From a checkpoint of a small mixture-of-experts model trained on Wikipedia.
Size: 9 layers, width 448, vocabulary 4676, 34.2M parameters.
Experts: 20 experts in each of 8 layers, 2 picks a token, a sigmoid router, a shared expert of 320 neurons.
Training: a variant of SOAP for the experts, 286M tokens, 12586 steps.
Below are experts of layer 6 (counted from 0) of a mixture-of-experts language model. Rows are named router (the router's row for the expert) and show model dimensions 320-383. Each number is 128 + 24 x the weight over its row's rms, rounded and kept within 0 to 255. Numbers have three digits each.
After each expert's rows: a language model's description of what the expert responds to; "gets" lists some tokens that make up at least twice as much of what it gets as of all text. This comes from a sample of Wikipedia text that the model never trained on. Tokens count by the router's weight.

# expert 19
router:153149137078139094103094116117133143178119086152109117140100153128159114159131153134137135131117158152124126087135086150158110122161132108077127184200136109131094088127124078158137118147156117
Pronouns as subjects. Subject and possessive pronouns he, she, it, they, who, which, his, usually followed by was, had or is.
gets: " he", " He", " it", " that", " which", " It"

# expert 10
router:167118131049171107096141121099125140148133111162116171136133137145198108146131131140133125154154120150100109107158095082095104119155112143127157160159134124158129099102093111131137096135169115
Commas, conjunctions, copulas. Commas, "and", "but" and copular or auxiliary verbs like was, is, were, been that continue clauses after subjects or list items.
gets: ",", " and", " was", " is", " as", " were"

# expert 0
router:113105128156158088108152137128101093114143160142111099159121143106199112131129116143138092159160140130127137123132117135148135135160116118083124152163135062151114134129127112123111159151170137
Prepositions and list dashes. Prepositions and infinitive "to" after verbs, also modals and line-opening list dashes, as in "part of", "managed to", "funded through", "would", "- Directed by".
gets: " of", "-", " to", " by", " for", " on"

# expert 7
router:125131166098112129089141126114141134129120111128102052164112173149137104125137136169152111128144148110145101128131095090149123122112139141093098190140127106143104140116117117152157135155118153
Hyphens and odd fragments. Hyphens in compounds like small-town, the prefix un, LaTeX symbols, Cyrillic or IPA bytes, and fragments of Latin species names.
gets: "-", "–", "/", " un", " \"", "ac"

# expert 14
router:159083121136129121077133116131135156158110116117101088160149138125229120134137106128140120127145171110140119155150114132125145164158159138088107168201175080139129105139117148126147134147162151
Proper name endings. Final pieces and whole tokens of place and personal names, as in Tombstone, Conegliano, Montreal, New York, London, David.
gets: "a", "o", "ia", "i", "e", "on"

# expert 16
router:161119136081134112104143088108139099134122142150073108144133098134161109179148139133155111145155126084102095104159117118110135156163130122096109186189151068127148094184117144153176106139151139
Digits in numbers. Digits and number pieces in dates, measurements, coordinates, statistics and table cells, such as 4.5, 1 December, 6,518.
gets: "1", " 1", "2", "3", "5", " 2"

# expert 6
router:155112151043095142099143119111147124138112111101097117146114130120156111117131081135156118153130160149138087131099108139178113173137103107145091180140122100117111126132128112159150110162151163
Sentence and line boundaries. Line breaks, full stops, opening parentheses and quotes ending sentences, list items and table rows, including the periods inside "U.S.".
gets: "\n", ".", " (", " \"", "–", "=="

# expert 11
router:163077160162151093108124091132166132109171093128128154171092113126213094101125098180121105155123169103117116134148104146148144153174135130113139171151156087123120119148130105146173079145147099
Articles and determiners. The, a, an, his, their, its after prepositions, plus adjective endings like -ial and -ional before nouns.
gets: " the", " a", " The", "'s", " an", "The"

# expert 3
router:128127154123144120124095123131149139180142123141136097143145142125198124141162154129156108136163133168128115178127117102141170155140119151071142149152124087145091075108096080172123137155132134
In and plural endings. The preposition in or In before a noun phrase, plus plural and noun endings like -s, -es, -ions, -ing, and during.
gets: " in", "s", "ing", "es", "ers", " In"

# expert 2
router:132129164078123102127140139106140137122158143124117151126146158122115131090150110191139068161130169125136123105143093112114112176123107129119128185144137068135134140179135165180176080109171181
Capital letters in acronyms. Single capital-letter tokens, mostly within acronyms, codes and all-caps names, as in LOA, JOS, Pan-STARRS, plus sentence-initial capitals like Meredith.
gets: " S", " C", "S", " M", " D", " B"

# expert 8
router:147098155108103110140158113110125172164162127150111135128133139138206104137159120139134136142127169110111127116148091119077077150129124119111143165178124094128118122159125115161106133135169156
Closing brackets and heading ends. Closing parentheses after units or titles, line breaks ending headings or table rows, and nouns like team, season, album, district.
gets: ")", "\n", "\"", "==", " ==", "==="

# expert 9
router:121118130118105097149091111129135126169107132097065119156134145118131120097110151130135112121167127094117090107124113145122113133145145134116134178184156103117134132173110113133150125137140157
Units and table numbers. Unit abbreviations after numbers such as m, km, ft and %, plus digits and blank cells in tables and infobox fields.
gets: " ", " m", " 0", " 1", " h", " 2"

# expert 13
router:163124194073163107101163090091109149144161120111103130161130127139199153141157153140125105142118118123169125135134123127126117103145106128138141139172143076130118133152114119178093104157128134
Table and field delimiters. Pipe separators in tables, colons after infobox labels like Born: or Campus:, semicolons, and month names in dates.
gets: " |", "|", ":", ";", " /", "="

# expert 4
router:157097177062158112115119097096149164119166128119082077162135148119111122136107153166125107143134122159153116118143109105162119155135105118109158127139149139112111132102124141139146105154190160
Word-initial fragments after articles. First piece of a noun or place name after "the", "a" or "of", often one letter, as in layout, library, amount, Sarasota, Priene.
gets: " b", " L", " l", " T", " t", " p"